config.yaml
n_layer: 12
router_cosine_scale: 20.0
tie_embeddings: false
Below are experts of layer 9 (counted from 0) of a mixture-of-experts language model. Rows are named router (the router's row for the expert), gate (a neuron's input weights, with its number), up (a neuron's input weights, with its number), down (a neuron's output weights, with its number) and show model dimensions 0-79. Each number is 50 + 12 x the weight over its row's rms, rounded and kept within 0 to 99.
Before each expert's rows: a language model's description of what the expert responds to. This comes from a sample of Wikipedia text that the model never trained on.

# expert 3
It responds to: Given names and initials of people, such as John, William, J., Kenneth, often in tables, credits or after "by".
router:36 65 51 31 45 32 51 52 50 40 59 73 42 46 43 54 64 49 22 65 49 48 28 66 63 44 35 50 53 34 67 75 58 40 58 64 36 64 50 50 67 29 59 40 50 68 54 30 00 55 56 52 35 41 33 65 46 38 54 48 35 40 40 57 75 43 53 53 49 52 75 48 41 59 52 64 45 44 49 52
gate0:48 57 30 53 35 45 62 46 35 51 45 53 51 51 27 33 58 39 64 35 50 50 63 47 18 55 52 36 46 50 48 77 31 62 52 45 56 84 38 45 61 41 49 44 53 74 32 42 70 35 62 52 56 58 43 56 60 63 45 30 57 37 46 27 40 54 72 40 57 59 30 53 81 50 39 50 54 60 36 41
up0:43 42 31 46 52 63 36 59 56 56 52 57 36 62 50 61 44 58 35 50 38 58 50 56 42 37 54 51 26 58 45 28 54 47 55 55 45 48 64 75 49 55 40 36 45 65 69 44 33 64 38 56 61 50 60 56 65 46 57 68 45 41 51 65 43 51 49 34 52 45 67 53 35 52 43 47 59 44 56 34
down0:50 33 65 48 64 51 57 71 51 80 47 35 36 59 46 53 46 64 57 51 63 39 44 49 29 56 57 42 39 49 48 51 56 59 58 51 64 42 59 46 48 48 54 52 62 23 48 50 57 52 52 77 33 51 63 38 67 44 64 45 74 38 48 58 35 37 20 69 62 36 46 55 31 53 49 54 43 45 43 48
gate1:28 31 56 48 60 61 40 70 48 66 55 56 45 52 58 51 52 67 39 52 55 27 73 38 49 50 64 26 54 60 50 57 43 61 42 52 48 61 72 35 53 66 59 53 56 63 39 53 71 45 49 35 61 62 46 44 49 46 40 56 30 43 49 64 48 64 63 29 51 62 47 64 36 58 42 38 61 53 31 57
up1:64 39 34 62 38 53 43 54 51 51 51 64 33 14 39 31 41 36 38 59 62 53 57 66 58 46 56 46 56 70 39 62 43 54 58 62 56 66 57 72 41 42 63 51 58 46 58 30 31 66 56 28 28 71 62 47 46 41 41 47 60 35 70 51 39 55 41 60 45 74 41 37 59 54 37 40 48 54 36 60
down1:52 33 41 51 44 46 35 58 65 24 28 43 40 61 35 53 32 45 42 66 49 43 69 52 42 54 41 33 51 67 50 49 35 51 52 49 87 43 68 57 71 57 61 34 33 45 63 65 56 36 64 65 39 52 55 50 45 37 82 59 50 59 66 48 52 56 39 58 43 44 30 39 45 57 54 65 53 45 52 32
gate2:42 43 57 27 53 38 48 54 58 42 61 51 38 64 64 56 33 31 44 52 57 39 53 49 48 53 50 39 58 54 58 32 58 45 46 46 54 38 43 57 23 50 58 40 54 68 69 48 67 57 58 64 52 44 47 72 41 16 55 39 47 73 67 56 51 52 36 75 59 60 49 68 32 25 49 50 63 62 58 52
up2:71 42 39 46 54 31 47 50 42 65 51 61 45 33 65 31 44 32 49 64 37 63 71 42 49 54 43 48 49 57 69 53 51 54 39 64 52 60 43 53 34 63 45 52 47 47 42 56 39 35 59 39 52 53 35 55 64 26 63 18 58 74 58 40 47 56 50 55 67 51 46 53 26 42 64 49 45 48 27 45
down2:50 43 62 60 51 46 46 38 30 63 50 54 69 50 51 42 51 67 57 35 50 52 41 57 65 61 53 43 57 40 40 49 44 69 64 39 43 67 53 55 44 37 62 54 64 56 48 33 45 41 55 44 57 54 35 55 34 65 52 39 70 72 37 43 30 47 50 66 63 36 44 58 55 47 38 56 55 40 24 47
gate3:47 46 54 52 28 38 27 58 44 53 68 46 68 50 35 48 52 66 66 72 52 48 57 23 46 58 46 54 55 54 50 33 42 45 55 51 52 32 56 49 50 44 29 50 37 41 52 43 44 63 39 25 35 44 43 71 30 26 30 34 58 79 68 47 53 27 66 34 46 65 53 44 46 36 71 44 72 55 63 39
up3:74 48 64 68 44 54 56 48 41 60 44 55 45 55 46 41 29 37 58 58 81 51 39 51 43 58 58 45 50 46 53 37 33 62 34 46 48 33 48 41 73 48 41 56 31 67 35 48 54 39 54 32 41 66 35 72 52 84 39 50 51 60 55 67 56 43 53 53 51 38 51 68 39 42 48 45 47 55 52 54
down3:33 67 68 46 52 42 34 36 56 58 50 57 50 40 50 47 62 49 65 48 31 42 49 35 54 48 61 34 56 62 46 43 40 42 44 58 65 36 48 58 54 55 58 50 54 28 40 45 58 55 58 50 40 38 38 74 28 67 49 43 65 44 57 42 22 50 50 74 52 55 36 47 54 54 19 50 67 36 48 56
gate4:64 53 63 43 48 55 45 61 63 69 27 40 64 68 67 40 44 67 61 55 57 57 73 37 51 69 43 36 30 19 46 48 48 68 49 45 46 42 49 25 43 54 47 59 39 46 59 50 46 43 33 57 59 47 21 31 55 70 57 48 62 35 70 41 64 64 51 29 44 58 66 55 53 48 35 47 67 59 68 48
up4:61 53 57 60 43 29 68 55 67 49 36 74 27 49 30 41 71 62 45 49 56 51 57 42 42 62 48 30 37 43 62 48 34 63 27 56 44 41 52 48 72 61 66 53 47 33 50 53 60 53 50 53 48 22 52 55 61 70 44 63 32 42 63 58 43 48 37 35 52 48 40 49 57 51 47 35 43 64 60 34
down4:40 36 52 70 59 60 56 48 51 49 39 79 37 45 65 42 44 48 30 63 30 22 38 64 50 55 59 58 62 55 47 50 31 47 37 32 50 38 48 52 51 56 43 51 78 31 39 52 59 65 60 56 45 46 59 55 57 58 67 51 55 37 34 49 27 58 49 57 47 36 36 67 54 55 66 52 74 32 45 76
gate5:57 56 51 46 47 61 38 82 71 67 49 37 34 51 55 69 51 40 59 51 36 53 62 40 49 51 38 61 69 64 70 42 35 51 23 58 46 61 53 29 65 54 44 32 23 67 44 47 42 52 55 41 33 38 43 50 42 42 67 38 43 56 47 69 66 73 56 45 61 48 63 70 47 42 49 50 82 57 41 21
up5:59 43 37 62 63 69 62 34 62 67 29 55 35 56 38 54 78 54 29 59 41 68 64 56 61 44 59 54 39 58 44 23 27 54 56 52 46 50 40 42 60 51 58 43 50 63 78 60 68 54 42 53 39 55 73 61 61 58 54 58 53 44 29 38 63 62 47 50 53 48 40 45 68 39 61 43 43 84 68 64
down5:50 56 33 54 40 49 71 39 56 35 34 31 29 55 47 64 44 43 29 69 50 50 34 44 56 59 45 47 71 52 67 45 21 31 67 63 37 53 43 55 33 44 52 47 50 46 45 66 47 54 54 59 61 30 66 47 59 39 39 52 32 49 55 58 58 44 50 41 38 69 63 43 61 34 34 66 59 57 47 54
gate6:33 57 23 42 56 68 55 58 74 39 72 68 44 46 51 67 71 61 47 46 46 48 61 48 44 63 51 64 52 55 35 28 46 64 58 74 46 44 40 59 31 39 78 51 44 48 56 38 54 65 37 44 39 39 59 46 39 37 54 38 52 69 65 56 41 35 51 25 58 67 55 61 26 49 41 52 72 45 41 48
up6:49 52 48 43 64 48 56 47 38 45 64 63 38 35 52 58 41 58 44 40 56 52 34 57 44 54 68 36 43 56 42 51 38 51 48 56 44 62 45 59 59 48 48 45 63 41 42 50 60 53 54 46 60 45 56 45 56 65 55 38 59 42 54 57 66 69 47 35 67 43 41 47 67 46 65 50 72 37 46 41
down6:58 66 70 34 42 68 49 56 54 86 68 44 43 44 42 39 52 51 42 37 66 49 61 46 43 67 64 45 42 51 38 53 57 51 46 64 26 53 43 70 48 58 61 51 34 43 37 61 68 52 56 48 59 54 45 55 53 48 49 62 51 56 56 28 54 35 56 48 52 41 41 59 48 55 48 49 76 25 22 22
gate7:24 48 45 37 70 55 50 61 66 44 73 67 51 56 59 41 68 52 53 34 57 27 45 66 51 68 58 57 55 50 54 50 31 64 38 68 66 44 50 48 41 26 62 26 50 46 48 29 63 54 23 33 45 36 66 54 60 42 76 27 37 73 62 72 54 64 58 39 47 69 39 42 35 74 38 42 62 36 55 45
up7:46 55 35 56 52 34 52 39 31 54 53 55 53 52 44 29 52 61 46 50 38 46 37 46 38 49 39 36 49 46 63 56 66 57 49 41 40 51 26 31 60 44 74 52 40 61 57 44 54 61 48 53 65 39 47 59 59 60 62 46 44 45 45 63 53 43 72 35 20 66 59 44 66 44 49 34 52 38 50 25
down7:52 29 41 66 56 51 21 60 49 45 61 55 43 51 61 67 62 63 43 51 57 55 66 46 42 68 51 51 67 53 45 59 47 68 57 75 47 67 28 52 37 60 42 46 62 61 65 36 50 47 49 67 44 71 72 41 60 76 57 53 53 55 27 63 34 28 70 54 55 67 39 48 41 51 26 46 62 37 61 34
gate8:41 30 38 56 60 48 65 69 71 47 46 35 56 42 49 50 27 60 28 60 64 29 38 64 44 56 34 50 36 53 34 40 79 62 37 48 60 42 53 50 52 53 54 60 55 66 57 47 57 38 54 37 66 60 49 49 47 53 36 51 49 41 46 46 64 56 33 49 25 40 54 59 58 53 55 46 28 27 37 43
up8:54 42 54 21 60 67 50 50 23 55 45 29 66 58 67 38 38 45 70 44 69 36 26 63 53 52 53 43 56 33 44 42 44 43 50 30 40 53 61 32 55 35 36 36 56 30 42 67 48 30 57 46 54 41 73 48 46 54 48 49 45 64 45 40 39 60 58 44 59 54 52 64 46 36 57 62 50 41 48 58
down8:73 54 53 43 73 42 37 47 25 45 61 39 52 39 53 53 15 56 39 37 35 65 57 47 50 48 70 40 63 47 60 42 37 58 33 30 57 53 45 43 25 61 33 64 56 35 52 55 41 51 75 28 45 70 40 38 53 60 38 52 41 46 46 49 58 43 63 67 49 73 52 55 56 53 39 45 44 59 63 42

# expert 7
It responds to: Modal verbs before a bare verb (can, may, could, would), due/prior before to, and cells or labels in tables and lists like Coordinates.
router:40 31 60 58 46 61 56 62 68 38 37 20 49 53 48 43 55 56 84 51 70 43 65 44 53 52 47 63 44 59 53 59 45 36 59 43 51 25 65 54 62 34 46 44 43 64 52 45 46 50 38 74 54 75 77 47 49 46 50 51 40 47 14 45 71 27 51 45 59 65 53 37 51 57 37 44 38 43 68 53
gate1:45 32 59 39 54 40 42 66 41 53 43 66 58 36 56 33 61 74 53 42 56 52 47 50 40 52 38 43 84 49 32 67 71 31 62 54 30 45 45 53 50 61 54 53 32 40 51 29 39 41 57 33 69 47 32 58 52 53 53 68 52 42 52 41 71 38 56 76 36 49 63 43 41 57 59 28 45 63 49 54
up1:28 58 50 44 53 67 27 49 39 71 59 41 44 64 30 56 41 65 49 61 50 46 39 45 36 48 49 63 45 60 58 40 62 61 59 45 56 59 61 62 25 55 56 45 57 55 50 57 34 68 64 63 50 52 58 40 50 23 51 48 52 44 57 47 32 68 53 42 48 68 51 58 54 29 57 44 66 29 50 42
down1:48 53 55 30 55 47 46 31 34 77 55 41 49 52 45 64 43 34 31 56 51 44 33 35 45 62 34 49 54 44 58 33 34 62 49 57 57 42 42 41 44 31 37 42 42 41 61 42 36 52 59 69 30 67 48 50 58 31 41 57 60 40 72 50 52 42 52 45 39 58 65 50 53 46 59 60 65 67 61 50
gate2:41 76 69 57 68 51 70 45 45 43 38 54 65 51 62 50 73 55 58 27 53 33 36 36 21 46 46 31 56 81 56 56 36 26 66 44 45 66 59 46 50 42 50 55 49 40 46 35 53 70 58 61 62 45 51 64 53 53 48 45 30 38 67 45 49 39 32 57 62 50 44 34 33 59 69 58 57 65 43 43
up2:46 62 23 34 56 58 41 41 66 52 39 56 43 32 49 67 23 51 65 65 63 52 66 47 48 30 44 47 73 30 43 47 82 51 65 59 40 41 83 68 45 59 52 73 36 62 47 66 48 36 25 49 73 57 65 67 65 34 48 56 64 48 49 20 47 41 81 32 18 37 54 65 53 49 43 36 30 56 54 50
down2:89 46 48 39 43 42 69 74 59 43 64 46 48 64 50 50 51 43 36 49 49 68 45 76 57 36 46 44 46 48 50 51 32 40 33 50 59 38 40 58 27 63 47 75 57 50 67 66 45 56 63 35 30 34 52 43 74 42 59 55 49 50 48 59 61 49 53 42 35 55 33 54 60 64 28 51 35 39 34 40
gate3:61 56 67 47 53 46 56 54 34 76 35 69 47 37 68 46 49 41 23 63 50 47 51 57 66 25 49 48 62 61 64 40 62 75 49 31 57 53 65 54 56 39 46 58 65 41 41 40 72 71 60 59 57 44 46 29 61 43 50 51 57 61 47 39 50 50 34 38 55 48 55 74 53 86 36 52 67 49 49 47
up3:42 47 31 49 71 62 49 64 59 54 41 30 56 37 41 52 26 42 51 60 60 51 52 56 66 35 36 49 54 68 57 60 56 60 43 50 40 66 58 73 66 44 58 48 40 32 29 35 51 43 47 42 65 43 35 34 32 44 67 35 74 56 46 51 60 62 55 22 22 42 63 61 52 51 35 40 64 51 47 46
down3:63 39 49 62 57 26 39 72 59 59 57 67 50 46 53 49 65 48 31 65 43 36 31 70 46 42 62 40 38 56 39 42 70 18 53 61 62 61 43 49 59 50 45 45 56 37 39 49 57 43 62 68 56 32 53 25 42 57 34 67 67 66 52 56 44 49 29 66 56 44 73 40 48 55 55 56 54 55 51 44
gate4:35 39 56 59 72 55 50 68 33 65 60 51 71 29 63 36 43 34 61 65 46 53 49 74 44 58 47 51 65 59 57 64 53 47 40 47 29 65 58 38 53 46 58 34 61 47 66 48 48 39 50 44 42 56 43 46 38 63 58 44 65 52 43 48 63 37 42 53 53 34 55 52 44 49 67 63 35 57 45 55
up4:57 23 48 44 47 70 61 48 54 54 46 49 53 63 60 49 54 61 79 45 77 43 34 35 54 43 62 43 48 31 46 55 46 29 42 51 41 38 47 34 45 78 41 53 44 57 61 40 55 58 59 33 42 65 57 27 42 73 48 52 56 73 53 53 65 55 59 25 61 68 45 37 43 32 27 40 56 46 34 57
down4:48 62 57 39 50 71 60 26 61 35 30 72 52 49 41 49 50 59 59 59 32 35 45 43 78 55 37 49 35 40 60 75 55 40 59 51 66 38 42 48 59 58 58 48 47 63 37 58 44 36 54 61 41 49 50 51 45 31 60 50 50 62 56 64 56 52 56 80 59 55 34 38 70 45 59 36 48 52 45 34
gate5:47 54 54 70 60 54 48 37 54 47 27 36 37 43 78 29 36 43 40 53 45 53 28 52 53 58 29 47 60 85 62 53 60 45 67 60 65 49 58 42 49 50 48 58 30 41 31 53 59 44 99 54 42 36 52 46 47 48 68 24 33 43 41 39 36 50 46 50 57 58 70 56 35 55 57 45 29 38 36 55
up5:64 39 48 65 55 39 44 57 49 29 46 34 61 49 29 45 75 54 53 61 46 55 51 39 57 41 41 34 47 31 62 57 59 71 56 43 63 49 38 53 53 56 51 54 59 38 49 46 46 59 77 43 49 55 35 51 72 60 33 56 48 43 43 78 67 69 43 65 42 41 40 35 51 45 71 47 48 51 35 56
down5:54 61 43 49 49 66 62 49 57 49 45 50 39 56 58 27 50 47 50 66 56 54 69 37 56 61 70 47 55 52 37 48 58 57 49 55 27 49 63 43 38 57 43 51 50 52 52 77 58 46 46 37 46 75 57 48 53 50 63 54 46 53 54 42 61 64 65 18 51 52 36 53 62 37 37 27 33 45 61 49
gate6:62 49 50 31 52 36 65 69 41 61 54 30 51 50 38 66 36 42 32 35 49 54 43 44 60 46 40 48 45 13 30 52 44 46 45 44 50 54 48 43 69 53 57 54 47 61 68 68 46 26 66 43 40 39 61 51 42 63 63 55 46 59 61 60 40 42 54 48 62 31 62 55 43 45 58 64 39 36 45 58
up6:38 49 60 41 46 46 45 49 58 49 61 44 54 40 53 60 39 47 40 62 55 63 35 43 32 44 46 46 47 48 43 51 42 62 63 61 42 54 70 42 37 55 59 46 45 45 35 32 69 49 50 46 49 40 15 66 47 64 66 67 31 60 57 46 33 51 42 34 39 66 29 50 49 35 39 51 58 49 49 44
down6:40 50 36 43 53 41 58 50 41 55 61 39 40 48 61 65 27 43 51 81 74 44 52 43 67 43 17 83 46 55 63 66 40 43 48 43 47 47 62 68 49 55 40 52 48 50 46 60 58 67 56 30 60 52 31 50 71 59 47 61 40 48 44 59 28 50 78 44 42 59 57 52 54 42 52 39 35 55 49 47
gate7:52 41 56 36 58 50 51 35 34 62 42 38 71 34 64 35 57 28 37 52 58 73 33 37 38 26 30 47 47 69 27 61 55 50 55 56 46 50 75 40 36 59 48 31 56 70 41 62 49 42 45 44 33 51 54 50 26 51 37 37 68 63 66 42 70 73 48 66 30 42 54 43 66 39 38 53 47 45 50 38
up7:66 43 49 59 44 57 48 49 44 39 69 41 43 61 49 68 66 44 59 41 45 56 44 26 52 48 54 57 64 46 58 74 29 56 39 59 63 44 50 35 48 58 39 61 59 66 25 62 41 64 38 33 49 67 36 37 47 54 24 45 41 67 51 59 46 47 38 52 61 35 63 38 35 57 62 54 57 34 50 60
down7:37 72 40 43 30 62 64 57 47 40 32 64 57 42 55 64 43 50 50 56 55 42 32 31 70 38 46 31 54 50 49 50 20 56 64 61 56 54 51 57 59 26 56 56 41 44 34 52 52 37 35 42 50 47 65 69 45 36 30 71 47 37 45 28 38 41 44 30 47 43 45 60 45 57 32 39 61 61 35 43
gate8:42 34 67 45 81 61 64 60 45 55 70 63 37 47 34 24 52 67 49 67 66 46 48 34 64 74 71 59 52 57 39 55 48 34 73 44 56 48 43 40 36 65 48 43 47 38 52 67 62 47 60 50 49 35 41 38 39 36 80 39 57 45 24 72 67 45 37 68 20 48 50 42 70 34 45 63 55 46 58 47
up8:37 39 38 54 61 77 38 52 60 45 48 38 55 37 30 48 64 39 57 64 36 35 53 30 38 69 70 49 84 59 54 58 37 63 37 50 87 38 42 42 54 42 38 43 72 45 28 62 58 52 48 43 43 36 49 50 68 46 53 61 68 38 52 63 57 45 45 59 53 56 63 41 69 36 43 82 45 63 56 45
down8:55 41 55 49 44 48 58 56 52 59 33 61 57 60 73 48 32 71 40 47 34 49 67 46 49 57 54 60 65 44 34 37 37 53 72 60 28 41 37 45 40 34 54 69 34 27 47 25 33 71 69 36 54 68 61 70 52 53 44 32 59 42 44 37 46 53 67 53 63 47 78 39 65 36 49 34 66 29 32 44
gate9:49 70 67 46 71 53 51 38 43 67 47 41 61 69 57 59 45 44 38 66 43 67 48 50 30 45 55 40 37 23 29 39 46 63 49 64 51 76 58 20 49 63 33 46 56 61 58 60 56 64 53 49 38 42 51 64 56 61 63 46 54 35 60 62 59 50 60 78 48 50 34 34 42 36 71 53 52 32 48 51
up9:29 18 27 55 50 52 33 50 48 67 52 62 54 60 49 47 65 64 33 47 46 46 56 45 60 54 47 55 51 38 54 49 55 56 56 50 41 39 46 49 37 26 55 52 53 46 52 50 36 43 49 38 50 52 47 57 53 23 65 33 57 74 62 41 58 37 48 55 54 45 61 60 45 56 19 43 65 30 56 60
down9:37 59 45 46 36 60 51 23 43 56 54 48 48 34 34 72 47 59 64 37 53 48 49 67 34 51 74 23 56 29 75 67 54 69 56 63 39 42 50 18 47 55 58 61 61 48 47 31 26 57 72 64 41 55 40 61 57 48 51 62 51 44 48 43 59 33 43 65 22 71 69 66 46 42 49 52 67 67 58 43

# expert 18
It responds to: Numerals in tables, stats and measurements, such as 2, 46, 0, and quantity words like many, most, several, three.
router:46 54 39 54 47 37 63 68 46 47 60 53 65 47 49 46 54 52 45 56 57 34 60 58 22 63 49 70 31 44 39 51 66 57 54 35 62 53 47 72 36 45 58 65 45 39 53 54 55 52 44 65 65 45 16 29 70 40 54 47 63 44 56 48 56 31 52 64 37 60 58 60 32 45 53 57 39 55 58 61
gate1:62 59 56 43 59 37 12 57 52 47 62 56 65 44 41 51 48 44 48 77 52 35 54 41 48 58 45 77 40 64 66 78 33 40 38 38 59 54 49 42 59 55 53 41 58 49 49 44 46 48 41 72 48 50 60 65 55 67 44 37 73 51 46 79 60 58 52 47 70 47 39 65 52 61 79 57 50 55 62 46
up1:45 31 44 43 73 58 27 47 48 42 33 60 52 56 67 43 41 33 54 57 49 38 57 51 42 53 53 42 48 03 61 64 49 42 32 38 56 38 62 47 50 71 55 50 35 49 53 45 46 40 42 65 51 39 52 57 42 45 20 58 58 39 52 34 40 56 54 25 62 54 56 60 39 60 19 44 46 61 36 50
down1:61 41 37 33 58 46 67 57 68 32 56 48 40 54 41 45 51 28 42 66 41 56 44 58 46 61 63 37 42 32 50 42 32 52 54 28 78 60 48 57 55 54 62 46 38 62 58 55 46 39 31 51 45 34 39 34 38 53 47 52 46 50 37 62 61 54 46 32 79 39 51 41 57 37 66 45 43 61 41 58
gate2:58 38 45 56 45 32 58 46 51 55 53 21 48 56 36 55 58 74 39 56 56 62 54 61 63 47 89 59 49 65 58 36 52 39 49 63 42 47 45 37 58 49 50 56 57 44 57 50 39 46 45 50 48 66 83 66 54 56 45 47 43 49 62 40 46 57 63 50 54 49 72 70 60 40 64 46 50 37 57 62
up2:44 56 52 41 54 52 40 58 35 49 50 59 65 19 26 56 68 58 62 48 47 67 41 63 27 56 39 41 51 41 63 61 57 57 33 43 63 61 48 40 40 44 80 58 35 53 50 27 49 43 47 63 63 63 58 53 55 37 46 55 58 63 33 34 54 55 35 42 66 42 49 69 37 41 65 65 66 54 48 52
down2:52 34 58 74 57 76 52 47 26 61 57 39 54 61 35 40 38 45 39 53 66 52 59 75 55 39 49 45 37 47 39 40 43 45 34 41 46 56 56 67 63 71 42 48 25 71 68 69 51 40 54 47 55 53 31 51 49 48 58 47 27 56 26 62 41 63 38 41 34 26 55 52 46 62 78 58 50 30 69 52
gate3:70 42 47 35 57 56 32 58 40 40 49 43 54 67 40 39 52 59 54 55 61 58 32 57 36 46 49 47 47 46 33 67 50 44 58 52 29 39 46 52 57 39 56 38 55 48 38 53 42 54 40 57 49 81 60 46 50 38 46 25 51 48 41 45 43 55 52 75 74 45 37 44 48 35 56 27 31 52 62 52
up3:44 61 46 53 41 50 33 48 42 67 36 45 35 55 65 40 64 42 84 44 52 49 74 47 56 46 55 53 58 51 27 47 53 51 67 55 44 56 61 52 43 48 60 58 58 39 66 50 56 38 72 54 47 30 31 63 38 71 50 79 49 39 57 52 65 69 61 54 35 40 61 34 62 45 47 44 62 58 40 46
down3:47 36 42 25 53 27 51 58 65 59 44 40 60 48 67 55 32 55 55 50 55 55 50 49 35 41 47 42 61 60 57 57 56 46 57 73 38 66 51 70 49 62 43 43 43 59 51 40 58 26 71 44 42 32 35 54 44 52 46 83 57 45 50 45 68 69 49 49 22 40 56 56 56 69 34 39 55 64 38 43
gate4:45 40 53 37 65 51 55 53 30 46 45 33 33 41 43 47 37 59 60 54 81 87 31 46 68 58 33 56 60 36 19 30 53 69 38 47 52 41 36 37 65 42 67 40 45 51 65 75 51 50 53 32 63 41 46 45 58 32 61 62 56 39 51 63 75 42 72 46 37 39 42 36 29 61 52 56 37 70 47 52
up4:24 47 41 44 54 50 55 63 48 48 51 44 49 42 67 71 44 45 52 33 57 56 59 61 51 52 79 36 30 50 48 38 73 45 53 61 57 60 26 59 36 43 38 70 55 58 69 39 60 59 42 51 66 43 62 37 37 40 46 40 40 30 38 58 45 30 26 50 38 55 67 40 49 43 34 37 36 51 58 67
down4:31 59 67 46 54 84 52 40 42 47 33 67 45 61 44 48 55 45 40 50 34 27 70 57 50 60 46 42 49 67 36 43 61 52 65 56 61 50 63 50 38 24 70 39 46 50 49 36 61 38 40 38 31 65 64 47 45 46 70 30 57 74 46 77 41 43 47 49 41 49 42 54 43 54 56 38 65 38 62 63
gate5:59 53 60 53 36 46 54 29 41 22 56 41 57 48 36 45 50 60 46 41 45 59 59 50 46 33 42 59 74 53 74 50 49 67 54 70 48 36 34 61 49 30 48 62 40 62 49 55 57 65 42 42 47 70 56 50 41 43 60 55 21 51 49 37 62 48 37 38 64 38 64 59 34 54 50 54 56 52 61 47
up5:75 43 71 28 50 44 41 67 25 57 38 58 60 55 40 46 34 61 40 68 41 77 47 54 62 60 44 61 68 54 33 52 43 28 47 26 40 35 50 65 43 54 40 59 47 48 39 75 57 54 35 50 41 56 60 57 51 46 55 46 54 51 41 53 52 55 55 52 30 55 36 50 61 55 64 70 52 28 52 43
down5:20 55 76 45 40 58 42 45 57 59 72 65 47 47 71 64 72 42 39 44 61 40 54 64 54 42 33 63 35 36 52 47 48 59 62 51 44 55 57 46 54 63 75 59 59 58 56 76 56 49 23 62 55 45 51 43 65 49 55 39 60 52 45 74 46 56 48 68 77 73 36 57 44 43 41 42 30 49 41 40
gate6:47 71 61 47 41 37 57 58 44 55 50 60 58 57 49 72 48 56 49 61 58 50 50 71 55 21 58 52 48 39 39 53 65 37 51 50 48 33 59 43 54 40 39 59 48 55 53 35 60 60 69 49 51 35 58 48 56 45 34 38 58 48 68 55 44 68 54 48 51 49 59 57 61 40 53 64 39 57 42 56
up6:90 28 57 40 51 49 45 51 45 60 54 51 31 70 45 32 53 41 67 55 49 47 45 51 58 43 45 29 70 75 46 65 56 67 59 33 42 56 43 57 39 40 38 39 63 29 70 54 60 52 58 63 31 70 60 66 50 35 57 51 28 64 40 49 54 58 27 61 51 58 48 58 34 52 43 40 68 61 42 28
down6:42 33 73 59 52 31 28 50 51 33 55 58 46 67 58 52 45 36 71 67 45 52 48 47 17 49 59 49 17 22 40 54 69 53 58 52 48 34 33 72 40 54 35 48 47 42 77 73 79 39 36 39 34 49 36 30 36 33 52 55 48 43 35 49 79 44 60 44 39 54 44 73 52 56 51 57 62 46 51 66
gate7:51 47 39 32 67 44 58 73 48 68 58 41 60 60 37 65 39 59 62 55 48 36 45 41 64 21 48 39 43 48 50 25 58 47 28 31 46 48 36 44 55 37 48 70 55 50 73 38 52 54 67 57 57 61 46 53 51 30 56 28 53 82 66 42 70 22 45 41 61 57 47 49 49 55 69 76 44 58 49 35
up7:38 44 58 71 54 50 44 53 40 62 44 53 63 63 46 46 71 48 47 56 28 46 46 31 44 52 36 68 49 46 48 33 40 55 60 37 28 32 62 51 31 43 50 43 65 49 55 55 71 47 35 50 61 34 52 65 49 45 53 67 32 40 47 64 44 50 48 48 56 53 55 49 54 75 35 56 55 21 52 21
down7:49 40 70 53 54 45 60 47 36 37 41 55 20 34 41 49 62 44 68 54 61 54 53 61 44 42 39 61 65 54 62 49 48 31 53 45 60 49 60 46 16 38 56 64 50 37 63 47 59 56 62 39 34 58 52 57 48 62 67 34 48 62 23 52 31 57 46 65 53 53 58 44 39 21 49 45 40 48 54 55
gate8:39 55 38 58 50 54 43 39 39 54 47 43 48 53 30 53 37 58 58 58 67 63 33 53 60 42 65 50 40 56 43 60 54 54 59 60 35 50 35 56 63 44 29 54 51 46 55 44 49 49 62 55 49 51 68 50 37 29 32 60 41 31 63 59 44 44 38 52 36 29 56 49 66 40 38 57 65 29 45 56
up8:60 65 68 55 41 37 55 48 41 37 39 57 65 57 33 54 43 52 46 55 51 49 59 36 52 36 43 88 38 51 38 60 39 37 47 27 42 41 59 56 55 44 43 46 52 41 61 57 61 54 56 65 60 48 45 54 22 50 59 48 56 59 31 52 42 66 37 52 68 49 49 52 45 79 56 58 40 25 33 19
down8:60 46 59 49 40 41 47 39 58 17 54 39 51 33 51 53 44 46 54 23 72 30 38 13 52 51 36 35 47 53 43 59 68 62 32 47 60 52 40 41 61 51 84 33 48 57 42 57 52 55 62 59 46 57 62 38 41 46 46 53 64 40 43 71 60 50 39 66 38 45 33 43 74 54 27 47 43 58 58 71
gate9:39 68 50 45 52 56 65 65 46 58 50 51 49 61 68 65 24 48 55 44 32 47 54 62 48 29 28 20 54 47 68 39 36 48 55 53 47 43 45 53 26 59 45 39 35 51 53 59 60 30 43 49 62 32 57 69 56 63 43 31 40 50 44 90 31 53 34 46 52 70 48 33 36 50 56 43 45 56 40 48
up9:77 54 59 63 53 58 45 57 37 48 42 52 59 82 56 48 51 53 56 66 55 52 41 46 68 45 67 49 40 66 25 70 55 43 54 51 52 39 68 50 56 17 51 53 51 43 56 42 53 53 60 46 49 49 70 47 39 39 33 70 58 41 44 62 47 54 50 42 43 47 42 57 49 66 26 46 45 51 38 21
down9:54 47 41 45 55 18 27 41 41 49 35 47 56 39 48 47 28 48 69 40 39 68 37 39 39 46 40 48 60 56 59 36 51 39 41 51 53 62 43 40 45 62 48 48 42 60 59 66 57 32 44 47 46 32 66 61 23 52 51 64 45 54 42 48 29 46 53 43 58 61 34 44 45 79 34 62 64 38 57 55